{"num_hidden_layers": 8, "hidden_size": 96, "n_experts": 128, "experts_per_token": 4, "d_expert": 64, "d_shared_expert": 0, "hidden_act": "squared_relu", "moe_layers": [2, 3, 4, 5, 6, 7], "router_score": "softmax", "normalize_top_k": false, "routed_scale": 1.0, "balance_loss": 0.00648, "balance_bias": false, "router_noise": 0.3, "init_std_router": 0.0344, "lr_router": 0.00275, "num_attention_heads": 3, "num_key_value_heads": 3, "head_dim": 32, "vocab_size": 16384, "norm": "layernorm", "norm_place": "pre", "norm_eps": 1e-05, "positions": "learned", "qk_norm": false, "attn_scale": 0.177, "tie_word_embeddings": false, "parallel_block": false, "init": "normal", "init_std_qkv": 0.0655, "init_std_o": 0.0164, "init_std_up": 0.0655, "init_std_down": 0.00819, "init_out_by_depth": true, "optimizer": "muon_variant", "learning_rate": 0.00235, "lr_mult_qkv": 0.4, "lr_mult_down": 0.7, "beta1": 0.95, "lr_head": 0.0107, "max_grad_norm": 0.5, "warmup_steps": 200, "schedule": "wsd", "decay_fraction": 0.563, "decay_shape": "pow", "final_lr_fraction": 0.0, "batch_tokens": 65536, "max_seq_len": 384, "doc_mask": true, "train_tokens": 506700000, "max_steps": 7732, "dataset": "wikipedia_en"}
Below are experts of layer 5 (counted from 0) of a mixture-of-experts language model. Rows are named router (the router's row for the expert), down (a neuron's output weights, with its number) and show model dimensions 0-95. Each number is 128 + 32 x the weight over its row's rms, rounded and kept within 0 to 255.
After each expert's rows: a language model's description of what the expert responds to. This comes from a sample of Wikipedia text that the model never trained on.

# expert 53
router [108 133 153 118 151 166 133 128 183 136 145 114 143 175 183 175 132 113  97 156  94  81 119  88 138 123 155 158  93  87 121 149 117 114 149 166 191 123 118 112 113 115 143 137  99 121 151  85 115  64 212  62  95 102 193 112 142  83 103  77 119  80 112  75  96  91 121 110 110 138 103 115 153 108 123 106 172  96 167 165 154 113 123 157 106 166 155 153 138 112 166 211 121 175 115 155]
down10 [ 96 175  75 185 125 151  96 132 107 147 182 103 184 142 164 140 117 133 154 111 145 137 143 131  75 171  91 140  89 160  61 103 134 125 177 151 127 139 116  83 129  96 127 116 182 158  61 123 133  90 139  69 128 128  65 111  83 137  79 169 140 161 190 156 195  89 111 135 115  68 128  66 128 129 156 173 119 138 140 156 152 116 159 117 100 167 133 124 125 152 163 124 157 113 113  87]
down11 [131 102  83 173  56  92 142 119 145 146 168 190 135 159 125  71 176 132 186 113 140 155 122  87 135 152 204 105 163 152 111 166 116 130 153  90 135 112 112 108 130 133 126 106 169 130 166 124  70 157 104  39 101 136 136 118  82 105 141 132 138 143 158 175 147  84 145 107 145 102 151 118 167 127 139  90 109 182 142 150 135 144 107 112 110 133 117  52  99 130 121  81 202  74 112 138]
Verbs and nouns for actions, performances or jobs after pronouns or "to", in biographies and plots, such as sing, play, wrote, producer.

# expert 26
router [102 141 134 107 110 142  98 123  94  88 155  78  83 162 140 122 119  96 124 141  81 123 138 134 146  77 103 114 211 106 101 153 113 131 145 102  54  50 170 143  86 153 154  77 143 138 143 156 130  90  85  98 132 143 126  83 169 121 120  86 174 156 167 109 191 167 110 172 105 119 156 180  98 162 149 162 158 109 121 133 118 133 135 171 119 120 192 120 114 161  99 145 136 186 150  62]
down3 [ 99 126 133 105 121  93 166 198 113  99 155  89 136 126 124 129  89 134 163 110 131 132 138 144 158  96  51 183 129  41 138 156 161 155 171 109 112 140 138 129 121 132 184 154 144 105 103 108  97  81  50 118 178  50 147 139 145 169  81  93 165 112 169 118 120 129 148 131 126 140 140 120 121 149  82 120 105 147 140 145 205 136 118  76 138 130 145 113 185 141  55 135 133  94 152 100]
down4 [123  82 113 120 159 111 139 132 140  50 130 111 135 156 173 137  76 141 127  87  98 103 146 118 107 180 187 169 156  92 138 130 177  59 158 127 145 128 141  90 187 142  92 197 131 159 145  91 154  53  84  82 108 183 120 134 132 155 162 166 139 171 111 159 112 125 107 145 137 166 102 120 114 173  72 106 128 141 136 152 114  75  84 145  87 141 140  96 101 133 123 146  62 107 156 111]
Opening consonant-cluster pieces of a split word after an article or preposition, such as fl(ames), sp, st, pl, cl, Pr(ussian).

# expert 16
router [136 143 151 142 135  98 135 173 111 130 132  85 117  52 140 126 165 154 112 111 123 163 161 204 151 102  66 127 122 147  72  92  97 141 124 124 124 123 131 172 134  79 197  98 128 149 168 135 116 139  92 110 123 117  80 105 127  75 127 151  85 174 144 165  63 145 180  93 142 132 145 164 226 149 115 155 117 114  93 117  71 141 106 109 118 169  81 123 123  97  61 133 100 148 152 144]
down3 [113  78 148 127  50 143 118 152 168  87 105 149 136 125 137 145 151 146  58 127 149 198 139 106 171 162 171 100  92 126  97 118  59 119 106 129 130 168 146 135 138 165 130 105 142 136 158 144 128 115 118  78 174  89 119 144 130 116 134  88  88 153  62 131 103 175  95 156 151  96 126 193 159 139 135 137  96 153 150 149 115 169  77 148  83 211 156 161 156  90 103  84  89 139 141  92]
down4 [ 63 149 121 108  87  71 118 123 181 144 117 138 123 176 124 102 155 123 179 146 141 152 134 149 107 105 168 120 138  85 129 155 108 135 100 163 133 168 174  99 196 158  74 146 139 106 132 186  81 125 121 136 173 152 135 138  88 106  93  76 147  80 141 112 173 102 113 121  77 158 157 125 119  92 170 100 134 108 114 154 171 149 128 102  86 117  82  98 131 129 232  93 136 164 170  84]
Single capitals or first pieces starting a word or name, mostly A, An, O, E, often after quotes, pipes or line breaks.

# expert 15
router [109 142 118 167 138 135 121 139 106  86 186  95 117 169 101 160 139  90 116 149 115 138 179 167 163  68 114  97 206 107 125 119 135  89 165  98  90 137 154 158  58 146 107 140 109 143 137 151 160 171 167 111  98 162 179  76 186 131 107 122 113 130 136  81 112 152 145 146  55 143 181 169 113 121 164 153 119  95 136  98 145 128 138 119  90 120 152 144 134 116  46 164 102 172 113  61]
down3 [ 98 173 144 151 173 216 117  72 112 160 123 118 125 123 109  89 110 134 114 128 125 145 121 127 119  92  63 146 184 135 110  96 143 175 213 117 199 121 156 215 100 144 159  97 153 145  79 144 149 100 142 145  90 147 152 117 165 144 111 120 124 128 112  85 130  73 136 120 169 110 134 135 112 127 115 126 126 185 113 139 140  84 129 117 170  56 111 127 109 130  97 102 122 171  52 149]
down4 [117 124  62 163  89 120  85  97 127 137 132 118 124 194 115 160 104 147 147 164 111 107 157 162 133 141 174 146 169  77  97  71 127 146  71 125 122 137 104 115  69  98 139  91 152 167  94 145 124 136 137 138 149 166 153 134 139  76 141 159 126 154 163  83 161 147  22 146  95 171 178 144 144  97 147 122 118 120  76 138 118  98 188 140 111 165  89  72 168 147  86 147 133 139 175 105]
Word-initial consonant fragments after articles or pronouns that begin longer common words, such as h(abits), sw(ims), sm(uggle), sc, sp.

# expert 58
router [102  82  94 104  74 124 137 151 161 183 159 117 132 185 148 131 106 131  61 133 129 112  92 176  68 126 163 115 146 177 158 151 184 129 152 114 172 117 118 116 157 143 146 110 144 128 146 124 129 124 137  56 148 179 186 118 131 141 139 150  89 140  63 137 106 104  99  46  75 156 136 131 202  76  90 146 172 147 191  99 148 115 179 125 135 120 106 119 159 142 140 141 118 120 105 164]
down3 [168 118  99  60 128 170 111 114  91  88  94 155 123 127 113 109 153  79 154 153 114  89 155  61 165 188 138 138 144 162 153 178 157 126 141 109 113 143 192 150  72 104 133 151 155  74 115  80 104 131 149 113 155 121 147 208  79 115 102 114 140 148 180 161  98 133 100 140 167 142  59 194  94 133 145 140 118 152 159 112 146 128 146 134 156  79  89  85 112 159 125 107 140  65 134 118]
down4 [140 200 137 110 168 146 127  96 106 128  86 120 155  83 113 132 130  81  93 125 139 172  51 123 174 105 154 105 177 146 136 158 158  81 175 122 161 113 150 135 143 146 139 123  58 149 190  96 161 137 156 127 118 166 152 104 102 127 140 141 136  60 137 128 113 159 124 203 194  83 149  59 135 119 121 109 153 101 132 125 128 105  62 102 136 123 205 110  89 143 113  94  96 121 111 114]
Nouns for creative works after the or his, such as film, album, song, series, episode, often in reviews and release details.

# expert 17
router [ 90 101 153 115 128 167 141  81  77 108 110 113 138  68 123  96 132 123 122 142 104 129  83 157 169 143  98 103 207 135 166 123 156 131 133 155  48 114 143 135 110 125 163 123 116  87 202 115 143 151  67 209 172 130  73 153  84 112 140 145 118 177 145 110 158 155 165 144 166 159 154 105  73 104 139 113 159 162 119 169 156 122 137  94 119 111  87 153 106  88  81  95 151  84 133 154]
down0 [ 81 114 130  93 109 123  92  61 169 187  99 138  79 152 131  92 157  98 128 164 193 154 109  62 160 180 114  93 132 107 128 113  76 184 160 133  97 136 137 120  99 157 128 129 116 150 166 127  92 147 170 170 155 134  90 140 119 195 107 118  87  93 153 127 103  96 142 127 127 166  90 122 125 146 106 144 123 190 138 143 133 120 155 161 182 138 140  99 158  74  94 203 139 135 117  61]
down1 [145 117 147  99 128 157  89 133 136  79 131 105 188 145 146 127 155 138 101 138  80  41 116 108 181 176 180 164 162 101 116 122 131 139  90  86  90 131 143 199  84 193 188  81 102  95  95 138 144 175  78 169 114 137  96 126 106 137 141 153 139 132 131 103 161 114 157 127  69 154 114 108 151 108 150 112 182 114 119  48 154 137 108 124 137 139 169 174  79 163 133 104 129 120 123  97]
Line-initial dashes and bullets in infobox lists (time zone, summer DST, neighbouring places), plus first bytes of CJK, Thai, Greek and Tamil characters.

# expert 63
router [159 162 137 132 170 101 157 126 104 191 165 129 180  98 177 115 144 106  76 118 145 176  85 102 131  80 140 171 100 162 111 107 159 129  84 142  82 185  82 113  99 157 113 132 202 104 143  96 158 121 168 138 138 118 157 149  88 106  91 182 182  87 161 162 102 115  65 107 138 128  94 147  82 112 141 123 163 106  69 138 130 125 108 101 165 147 107  87 108 104  95 109 147  97 146  65]
down15 [144  94 109 140 102 126 133 111 143 175 104 181 212 137 128  96  87 153 159 103 154 213  80 113 130 162 118 130  83 137 111  98 112  94 123 118 158 152 139  82  82 141 137 124 125 109  92 123 114 153 167  89 136 139 143 105 126 106 147 160 159 118 122  89 192 141  95 127 138 128 128 120 129 135 144 136 161 165 127 142 167 156   4 132 205 166 167  96 123 129  79  97 135  90 125  74]
down16 [157  88  74 131 187 174 179 177 127 148 134  80 128  93 170 100  73 108  93 140 136  81  97 141 157 133 132 153 161  83 105 137 104 132 179 174  85 142 152  98 131 120 102 116 132 134 107 112 152 155 159  65  82  87 145 121 124 177 152 153 137 123  67 128 124 158  94  80 106 163  76 167  89 165 101 138 148  85 123 126 146 128  97  96 153  78 131  81 172 137 145 115 163 175 192 124]
Full stops ending sentences, including combined forms like ")." and "\".", plus periods after initials or in numbers like 3.5.

# expert 18
router [168 141 149 110 106  94 139  97 135 167 148 112  61 137 129 109 159 114 166  95  90 155  70  94 141  92 112 151  99 154  91 121 122  81 134 162 143 165  88 101 118 163  97 186 107  72 141 100 161 161 143 194 131 159  89 195 154 153 161 109 145  70  84  94 134 136 140 106 102  81 130 165 194 161 170 112 110  98 104 141 158 123 141 151 130 161  94 193 105 161 162 105 111 116  85  90]
down0 [173 145 130 101 110 129 179 115  74 143 131 121 187 156 163  69 137 144 135 152 149  93  91 126 133  74 148 152 117 136 172  95 133 135 128 101  63 164 159  83 114 115 148 151 122 160 132 117 136 104 147 101 141  92 109 108  84  72  89 138 187 145 185 122 121 198 131 110 121  69 170 112  80 128 141 129  82 126 144 184 103 149 183  88 131 133 122 133 165 157 162  62 127 198 136  82]
down1 [107 145 142 116  79 200 129 116 148 101 146 151 186 148 106 160  80 105 147 184 109 141 107 124 158 132 133 108 146 130  95 114 120 112 130 121 120  67 125  89  75 104  97 107 150 179 120 147 171 148 121 154  30 144 126 116 136 122 153 102 139  83 115  95 142 163 161 143 125 145 133 161  52 114 107  77 114 188 159 129 195 169  73 159 107 143 140 128 116 111 160 145 177 196 112  78]
First digits or spaces opening numeric table cells, such as fight records 28–1, years 1990, rankings and vote counts.

# expert 47
router [115 157 145 168  96 137 179 122 130  86 134 195 176 173 132  84 149 157 143  95 119 136  58 108  83 101 103 104  92 127 138 150 177 115  82 106  68 128 166 159 151 116 111 126 126 132 115 118 118 173 102 194 117  90 142 135 121 141 179 137 173 132 147 132 135 143 128 213 100 174 109 116 104  73 130  79 104 165 100  98  65 120  82 116 113  86  70 120 154 146 103 112 100 148 181 145]
down0 [182 103 152  83 117 117 134 110 140 147 154 197 141  81 120 137 154 192 162 137 106 118 131 165 148 104 117 150 105 112 130 146 177  94 119  38  95  51 114 121 117  79 162 172 112 105 114 165 124 123 134  92 162  97 144 137  59 118 144  89 180 176 133 113 159 139 154 123 150 125 111 143  46 113 194 121 139 144 135 128  91  85 143  87 158 156 154  91 127 165  96 106 168 132 160 101]
down1 [134 159  43  88 216 166 122 148 147 115 195 114 142 145 127 113 172  82 138 132 104 195 111 155 180 144 131  80 157 104 103  91 136 122 129 114  99 166 139 102 170 109 132 137 132  95 218 135 150  93 191  67 146 133 101 109 119 128 134 113 106  69  83 120  94 117 160 139 119 155 143  87 144 146 106 164  92 134 142 144  71 141 112 106 133  99 166 125 110 159 132  79 106 102 134 163]
Pipe characters between table cells, especially between athlete names and results or countries in sports and medal tables, and semicolons in lists.

# expert 14
router [130 120 178 119 179 126 166 156  72 128  72 110 132 120 145  85 103 112  69 130 159  98  91 141 152 100 131 121 155 150 143 121 129 125 159 109 102  82 179 155 111  66  82 165 101 113 147  82 167 212  87 124  99 162  94 111  91  99 166 141 104 140 205  74 113 144 104 149 108 142 163 159  95  91 141 130 169 163 150 133 148 155 139 101  97  73 179 120 151  90 100 117 175  90 138 119]
down0 [ 89 146 112 116 162 100 138 130  91 186 167  91 144 169 149 137  81 132 127 128 123  87 136 198 141 108  70 109  74 124 122 150 132 100 196 126 139 172 191 155 103 108 180 122 142 169 107 136 143 163 120 131 163 122  97 140 164 124 161  91 178 120 112 117 144 140 108  99 123  56 151 137 128 123 195 140 150 124 116  91 122 118  54 189 138 107 109  67 146  97 120 180 103  75  77 115]
down1 [150  95 125  95 127 183 103 119  97 103  97 167 172  52 131 142 109 154 138 106 112  65 116 102 142 113 136 132  88 112 172 212 114  87 181 129 132 109 115 148  51 137 126 172 104 153 163 138 137 122 178 133 175 107 128 161 183 118 155 128 128 158 122 109 157 140  61 137  90  88 151 134 122 105 129 110 151 138  88 168 126 156 190  87 154 117 149 146 163 124 108  77 209 112  96 151]
Prepositions and particles such as de, en, con, et, of, with, especially in Romance names and taxonomic lists; also word-initial "de" in degraded, deceased.

# expert 0
router [131 154 107 204  91 126 111 118 143  53 141  98 118 140 120 136 179  98 133  57 162 163 135 168 136 136  69  87 130 122 142 122 142 151 154  96  65 157 135 156 121 193 134 111  88 131 133  76 145  84  86 117  94 144 205 123 155 142  91 134 157 160 124 122  97 149 102 151 131  86 145 195 113 177 144 203 119 134 131 144 130 150 118 106 103 183 131 119 112 135  81 179 134 122  93  82]
down0 [142 105 127 109 159 133 124 137  84 121 130 134 185 135 117 195  98 110 116 105  90 135 124 130  96 173 136 173  82 130 166  66 116  96  91 206 154 159  72 134  96 121 114  97 111 138 118 196 131 127 137 160  94 100  72 124  56 139 154 126 105 190 123 199 150 110 130  58 109  94 115 114 170 138 125 133 120 190 142 112 154 169 116  65 122 154 162 113 139 137 118 115 155 180 146 162]
down1 [ 86 139  96 133 124 108 130 149 127 137 153  73 121 145 145 134 118 142 130 180  70  63 149 106 166 115 152 139 200 134  84 167 127 100 156 126  92  83  90  85 192 154 162 109 168 111  96 117 112 106  96 103 186 100 112 149 143 151 175 173 101 143 123 152 152 149 153  75 124 129 134  80 122 141 144  89  93 106 139  57 134 158 156 116  67 141 164 108 189 132 126 178  88  76 177 108]
Single capital letters opening a proper name or sentence, often after a heading, quote or bracket, e.g. C(enter), G(onzalez), P(rincess).

# expert 45
router [128 152 190 179 176 138 136 155 105  72 131 158  80  98  63 128 113 118 133  80 163 122  47 138 156 138 199 123 118 123 119 114 120 163 147  87  78 184 138 120 161 143 115 162 134 106  70  86 138 136 181 190 166 132  83 117 159 108 106  92 119 146 153 142 132 164 124  75 135 147 145 130 138 140  82 174  96 157 109 120 143 100 114 108 155  94 108 131  76  93 143 205 160 117 144 130]
down0 [180 136 114 151  83 111  81 166 128  71 116 202 135 107 155 114 142 102  75 139 153 146 164 113 133  73 152 126 158 213 145 135 129 117 160 116 106 140 117 115 180 101 116  81 116 123 149 146 117 141 119 105  83 162 153  85 124 173 122  85 113  94 110  90 178 146  74 175 109 105 113 166 145 150 134  82  92 129 120  92 107 108 246 124 141 180 141 117 157 139 148 128  96  92 125 130]
down1 [117  70 137  97 105  99 167 184 163 108 130 102 113 137 143 114 105 102 106 166 130 109  37 135 136 134 140 150 121 104 144 100  86 125 181 161 185 179 115 171 180 119 109 115  87 170 142  85 112 178 123  90 113 198 125 158 161 143 159 156 131 128 178 143 119  89  94  67 127  83 134 155 111 182  94 106 116  89 101 126 144 159  92  85 111  87 108 124 191 131 131 143 143  85 126 179]
Double line breaks after sentences or list items and wiki heading markers like == and ===, where sections or articles begin.

# expert 32
router [186 137 147 113 110 111 107  48 131 170 130 141 165 174  93 155 123 165  91  85  79 138 135  95 116 152 161 115 136 133 140 107 162 114 151 112 146 189  97  66 118 162 114 112 105 164 116 100 127 132 138 169 100 149  71  99 148 125  83  85  88  87 108 145 113 162 104 116 183 122 153 103 143 160 124 198  75 123 162 128 165  87 151  80 151 175 163 182 118 194 151  93  94 116 156 133]
down0 [118 122 145 133 137 114 113  88 171 159 134 174  91 134 162  60  87 154 116 124  82 132 141  96 123  75  97 113 105 148  53 122 105 165  69 117 121 120 161 151 166 118 149  73 186 134 133 136  88  96  87 104 103 186 143  67 116 136 140  89 122 155 152 129 139 137 111 175 201 122 195 111 125 150 215 121 170 149 176 132  76 137  85  87 150 139  94 136 128 152 155 111 137 144 131 132]
down1 [142 125 131  93 182  87 113  97 167 171 135 119  59 116 140 136 151 135  91 168 134 114 147 154 103 182  98 107 164 112 140 114 147 102 133 136 119 126 116 105 116 152 187 122  82 131  75  89 100 153 144 148 122 168 105 161 133 165 117  92  65 113 141  94 145  96 131 167 159 108 154 136 160 110 101 169 106 163  74  83 149 177  97 101 116 183 228  75  53 165 117 112 121 133 157 103]
Single digits inside four-digit years after the century prefix, such as 18|7|7, 19|5|0s, 20|0|0, mostly in biographies and histories.

# expert 29
router [180 126  77  97 134 142  96 162 114  86  84 108  67 168 186 207 129 109  90 112 126 138 183 157 157 102 130 134 186 126 111  90  89 101 138 125 121  77 124 176 111 102  94  77 121 104 124 175 149 115 172 107 146  99  95 126 182 139  87 106 172 133 140 132 165 130 100 149 174 143 135 146  80 119 113 127 145 122 116 135 126 135 128 172  87  94 203 121 123 149 161 172 114 122  61  68]
down0 [ 91 146 182  95  96  42 114 112 126 111  80 142 154 203 187  92 147 136 150 130 151 105 100  53 171  79 127 154 131  93 175 127 117 162 144 161 131 105 167 161  87 175 136 149 129 152 167 105 161 141 118 113  84 151 118  58 127  87 136  87  96 107 130  89 117 113 137  95 103 124 122 107 166 141 156  98 137 173 136 116 128 101  71 117 179 118 176 115  95 116 132 146 187 161 137 165]
down1 [111 128 135 127  75 132  80 125 181 127 177 108 144  90  98  80  70 173 182 131  98 177 168 112 104  79  79 116 144 127 116 202 167 140 148  97  90 158 205 124 125 141 124 155 153  83 133 193 123 131 165 146 121 101 120 161 113 145 183 101 108 111 137 107 156 181 134  75 122  81 171 134 102 154 155 104 121 159 128 115 172 119 112 127  72 119 174 110 128 128  71 117 101 115 177 140]
First pieces of split technical or Latinate words, usually prefixes such as co, pre, inter, var, and LaTeX commands in maths text.

# expert 13
router [123 116 147 140 122 183 115 110 114  74 112 171  99  95 131 125 106 132 131 118 170 104 128 122  92 132 128  98 194  79  86 146 140 120 143 111  80 170 107  79 107 160 173 186  93  99 162  92 144  65 131 183 159 110  96 103 172  82 127 110 149 146 151 143 134 106 153 104 133 110 124  88 103 173 165 184  97  93  91 167 192  99 153 200 112 141 172 112 137 115  93 108  82  79 172 123]
down0 [161 158 105 135  98 172 187 124  83 160 157 117 143  71 133 102 185 105 141  94 179  94 100  76 142 167 110 156 103 170 130 166  43  85 127 170 181 151 167  81 114 158 133 172 167 144 155 130 152 103  95 114 121 114 114 118  75 112 126 134 111 167 146 132 138 147 168 126 144 122 193 107 136 141 116  86 108 110 146 104 157 109 100 103  91 155 168  48  79 167 115 108 150 128 134  85]
down1 [ 71 107 175 137  88 150 132  79 101 123 124  73 112 128  83 129 133 129 141 103  73 121 133 138 153 161 141 177  84 175 101 218 154 119 117 135 140  92 177 124 171 101 165 142 165 116 135 136 140  48 133 131 124 141  95 199  95 113 139 171 142 120 128  97  91 157  88 123 163  80 139  95  75 109 140  84 122 130 162 148 170  91  72 142 171 101 157 155 129 119 145 123  69 158 160 155]
Line-initial dashes in biography infoboxes, such as the dash before Weight or Relatives, plus degree, minute and slash marks in coordinates and spaces before years.

# expert 60
router [ 79 100 153 140 118 163 151  81 102 160 141 141 153 100 117  88 157 101 170 134 168  89  97 136  85  97 130  90 151 154  85 166 169  76 108 109  81 136 120  53 110 162 177 172 114  84 123  72 114 157 133 179  87 120 100 154 140  83 162 107 114 100  69 121 131 135 150 119 162  92 120 115  86 185 135 127 166  64 164 144 111 116 143 192 141 164 144 140 134 157 182 112 152 139 104  81]
down0 [147  78 221 193 114 113 186 109 177 147  87 137 146  74 122 160 116 104 113 151 162  90  67 129 105 126 103 125 118 140  87 134 130 175 142 164 130 132 119 160 140 111  83  84 129  71 125 199 146  80 151 162 125 142 145 109 112 189  88 131 147 147 132 147 172 148  50 156  97 143 135 131 111 155  53  81 103 162 118 126 149  98 105 104  97 131 128 124  72 127 105 130 117 128 151 149]
down1 [178 185  97 136 138 112 194 137 142 108 161  94  86 128 107 190 131 169 147 138  81 103 119 182 143 121 165 151 114 106  72 163 126 127 136 109 125 110 130 204 140 149  99  86 146 148  85 123  90  96 157 106  60 130 110 151 148 152  78  80 115  98 131 129 142 103 160 134  80 126 162 126 150  76 129 125  90 156 102 123 127 184 201  98 114 123 103 145 211  68 134 126 117  96 149 135]
Spaces, colons and digits inside dates and geographic coordinates in infobox fields, e.g. Date: June 12, 48°20′, In office 6 October.

# expert 36
router [ 64 142 179 102 139 167 152 182 104 164 122 143 103 156  82 105 130  99 115  87 132 103  80 100 178 146 137  78  72 145  97 101 153 113 114  71 123 122 178 121  77  75 159 127 108 191 140  91 111 142 120 141 107  72  88 151 124 179 154 133 107 135 110 136  81 104 141 198 102 134 119 163 119 152  83 132 151 107 151 138  91  83 110 113 141 128 187 151 194 138 179 164 117 136 125 171]
down0 [121 112 173 102 100 112 148 117 153 143 127  95  79 179 137  70 110 119 134 126 156 111  67 141 131 119 148 187 134 168 125 127 138 160 159  89 115  91 130 146 109 112 127 169  99 114 124 169 148 144  87  61 139 137 150 110 123 160 150 124 101 142 154 122 173 158 129 102 165  87 197  85  72 114 120 140 128 123 200 141 145 132 135 158 113 110  87 172 124 152 188 199 130  68 184  42]
down1 [105 153 164 118 106  96 125 168 143 173 129 111 160 163  95 161 143  80 119 106 203 121  52 172  94 150 126  90 142  96  77 145 112 181 166 136 105  75 110 151 170  56 102 175 136 107 105 117 152 100 179 141 126 148 101 123 135  89 159 180  97 153 129 183  69 121 178 141 120 126 142 123 138 100  65 127 117 110 148 157 119 117 186 132 116  91 116 119 125  97 117 107  92 134 207 125]
Prepositions in, on, from, during, until opening time or place phrases, often before dates, e.g. on 15 February, In 1957.

# expert 25
router [172 107 185 101 107  80 120 158 132 134 160 175  74 117 129 111 152 184  73  97  98  74 124 110 163 124  97 140 128 153  89 161 143 121 115 122 137 134 123 202 151 196  64 103 100 135 121 110 104  85 136 182 138 124  84 182 131  87 138 150 114  94 150  73 162 131 149 139 147 106 159  69 195 148 138  95 124  97 110 138 116 114 158  86 153 177  95 193 115 165 136 129 104 152 115 104]
down3 [157 134 131  88 160 143 175 133 129  64 146 124 105 142 145  92 164 143 232  82 117 146 162 127 211 168 143 137 124  98 152 166 124  91 151 110 119 163 126 174 102  86 157  88 134 173  49 173 133 114  88 138  45 145 133  96 109 111 140 163 138 136 151 100 140 123 118 110  86 109  93 113 138  75  72 188 106  79 130 157 106 129  97 106 109 131 102 140 134 138 164 144 113 110 123 142]
down4 [158 103 171 147 162  82 218  88 157 136 112  94 127 140 112  92 135 143  96  80 117  79 144 139 166 117 144 110 113 193 112 171  92 163 111 143 144 168  63 173 100 110 120  62 168 142  70  92 102 122 117 137 153 189 160 132 162 107 109 175 161 141 127 131 142 176  65  84 161  99 141 124 153 102 154 143 148  88 113  89 141 157  89 117  99 118 158 109 106 164 178  94 136 130 112 111]
Digits in sports results and election tables, such as swim times 27.75 and 3:49.9, vote shares and points, plus table headers like Pts, Pld, Votes.

# expert 6
router [135 121 168 187  87  70  70 132 112 136 182 137 168  81 131 195 187 117 154 123 148 152 138 135 126 161 117 126  83 155 120  89 176 148 144 106 118 152  92 181 201 151 108 124  63 124 149 126  93  85 129 117 130 150 107 175 137 133  87 157 145 147  98 178  83 112 105 136 166 151 115 159 167 159  84 155 123 132  80 134 142  64  99 114 143 144  75 112 129 100 160 124 153  87  91 175]
down0 [144 182  84 141 120 126 111  79  75 135 132 128 120 120 130 142 157 130 146 118 154 137 102 148  61  97 114 130  88 140 141 131 124 164 166 167 161 157 113  88 137 141 126 134  41  99 122 126 119  52 157 169 142 128  62 154 177 128 134  99 116 157 154 175 135 183 145 143 197  88 153  83 150 125 100 144 196 133  98 111 211 136 136 110 164 129 100 129  94  79 110 150  71 129  92  97]
down1 [ 97 202 118  94 123  72 166 138 148 145 131 107 138 132 171 174 135 177 126 104 116 136  70  88 138 104 156 126 179 132  82 102 152 118  76 132 107  86 119 149 159 104 155  85 192  93  74 156 139 127 159 121 133 159 148  99  80 120 135  51 146  73 112  94 156 139 139 101  91 114 115 152 112 105 133 128 131 170 195 114 169  81 187 187 132 154  82 139 108 112 168 104 144 149 126 162]
Uppercase abbreviation fragments and codes in tables and lists, e.g. FC, DF, compass points like NNE, ship prefix SS, engine codes.

# expert 41
router [120 138 172 158 167 120  66 159 140  42  83 102 107 161 108 167 163 123 158 181 153 149 169 106 173 141 111  79  92 147  99 149  81 107 137 124 174  90  90 192  87 112 151 143 154 113 190 154 108 112 118 141 113 122 121 140 124 100 165 136  65 152 139 105  78 118 170 130 101 118 165 169 147 160 121 180  79 130  89  86 135 166 138 114 159 172 144  83 113 136  65 127 141 135 125  93]
down0 [105 102 126 115 158 137 146 157 165  47 104 114  97 149 111 153 123 162 152  90 188 158 115 131 158 120 178 148 132 173 139 150  98 182 172 151 146 111 129 192 154 139 102 107 120  79 173 135 135 121  25 106 161 140 144 158 136  95  94 114 109 140 105 157 116 149 134 117  67 176  79 150  98 117 103 116  68 118 137 182  93 158 119 133  68 151 116 113 174 133 129 176  74 111 151 155]
down1 [158  36 171 122 149 208  98 101 122 114 154 146  91  85 196 157 115 116 112 130  89 164  98 122 109 159 123 154  99 178 116 158 141 172  96 219 116 122 105 158 119 138 136 156 180 118 106 141 105 118  67  98 107 125 141 145 107 127  90 143 103  92  87 106 102 103 151 155 109 161 117 144 144  81  69 184 124 194 155 113 121 128  95 112 123 150 106 150 182 128 171 107 128 162 145 123]
First word piece of surnames or rarer proper names after a first name, such as Abrams, Cerrone, Ogilvie, Buchan, Umayyads.

# expert 39
router [121 131 126  73 133  95 131 148 125 152 149 128 107 161 115 157 163 142 130  81 110 164 175 115 197  81 110 154  67 187  89 104 144 121 152 133 143 175 104  37 120 174  79  91 108 149  91 104 131 125 167 148 116 129 101 146 133 145 113 144 166 147 114 155 156 106 100  92 133  87 152 138 168 128 124 151 143 136 161 184 103  67  97  88 165 158 174 206  89 120 155 104 136  71  97 149]
down0 [153 157 159 120 151  69 157 118 146 129 158  86 114 129 120 116  93 101 125 154 140 145 152 105 124 123 131 102  94 143 176 111 134 185  35 162 190  95  98 120 100 151 115 113  91 144 167 148 161  55 135 188 130 123 208 151  97 139 163 167  64 156 108 120 124 177 132 151 136 191 138 117 138 127  83 144  80 107  85 102 118 162 137 140 145 155 159 152 129  95  97  91 134  80  98  76]
down1 [ 64 116 131 116 157 107  96 121 105 162 104 137  73 114 146 202 126  55 132 132 190 166 160  88 111 124  57 120  71 145 126 104 134 128  98 146  87  97 117 192  80 173 156 111 136 120 115  82 142 145 152 204 166 133 113  76 164 176 112 135 171 138 172 125  93 115 111 144 145 115 113 118 136 156 140 116 139 117 158 113 152 123  67 153 147 200 154 161 140 140 128 124  69  99 114 115]
First digits of years and other numbers, often after a space or parenthesis, such as the 1 in 1946, 2 in 2004, Level 2.

# expert 40
router [146 125 167  94 112  60  96 181 103 183 128 111  65 135 109 146 156  88 129 121 152  73 156 118 155 103 107 115  81 145 124 127 128 146  63 135 194 123 127 157 114 150  94 130  86 135 126  79 150  84 150 207 113 136 106 149 161 161 173 174 155 114  68  89 174 124  85 117 109  83 155  99 140 150 126 141 172 144 127  98 160 162 157  87 101 150  99 193  78 136 108 122 149 141  94 102]
down0 [142 140 126 172  87 103 224 105 111  97 134 132  20 122 179 140 124  96 136 156 148 122 117 141 126 138 126 152 148 198 132 111  86 188 143  60 171  97 103 137 135 144 116 142 123  66 103 118 158 129  69 154  98 183 155  76 166 171 150 109 136 145 128 114 148 152 148  87 153 138 134 111 145 108 132 128  92 125  74  97 118  80 129 108 144 157 140  91 103 147 186 107 121  95  98 157]
down1 [170 130 140 150 161 147 126 145 150  84 230  96 108 133 132  90 130  51  97 128 128 107 141 133 135 164 205 140 154 103 133 173 119 102 114 146 132  98 123 100 127 184  84  94 152 129  96 114 118 127 149 124 145 167 105 121 148 110 156 172 103 135  83 100  79 134 195 164 147 133  69  95 124 133 131  64  98 163 145 173  69 149 134  53 121  91 141 152 142 106 136 159 116 168 152  84]
First digit of multi-digit numbers in years, stats, scores and tables, mostly 1 or 2, such as 1986, 19 solo, 20.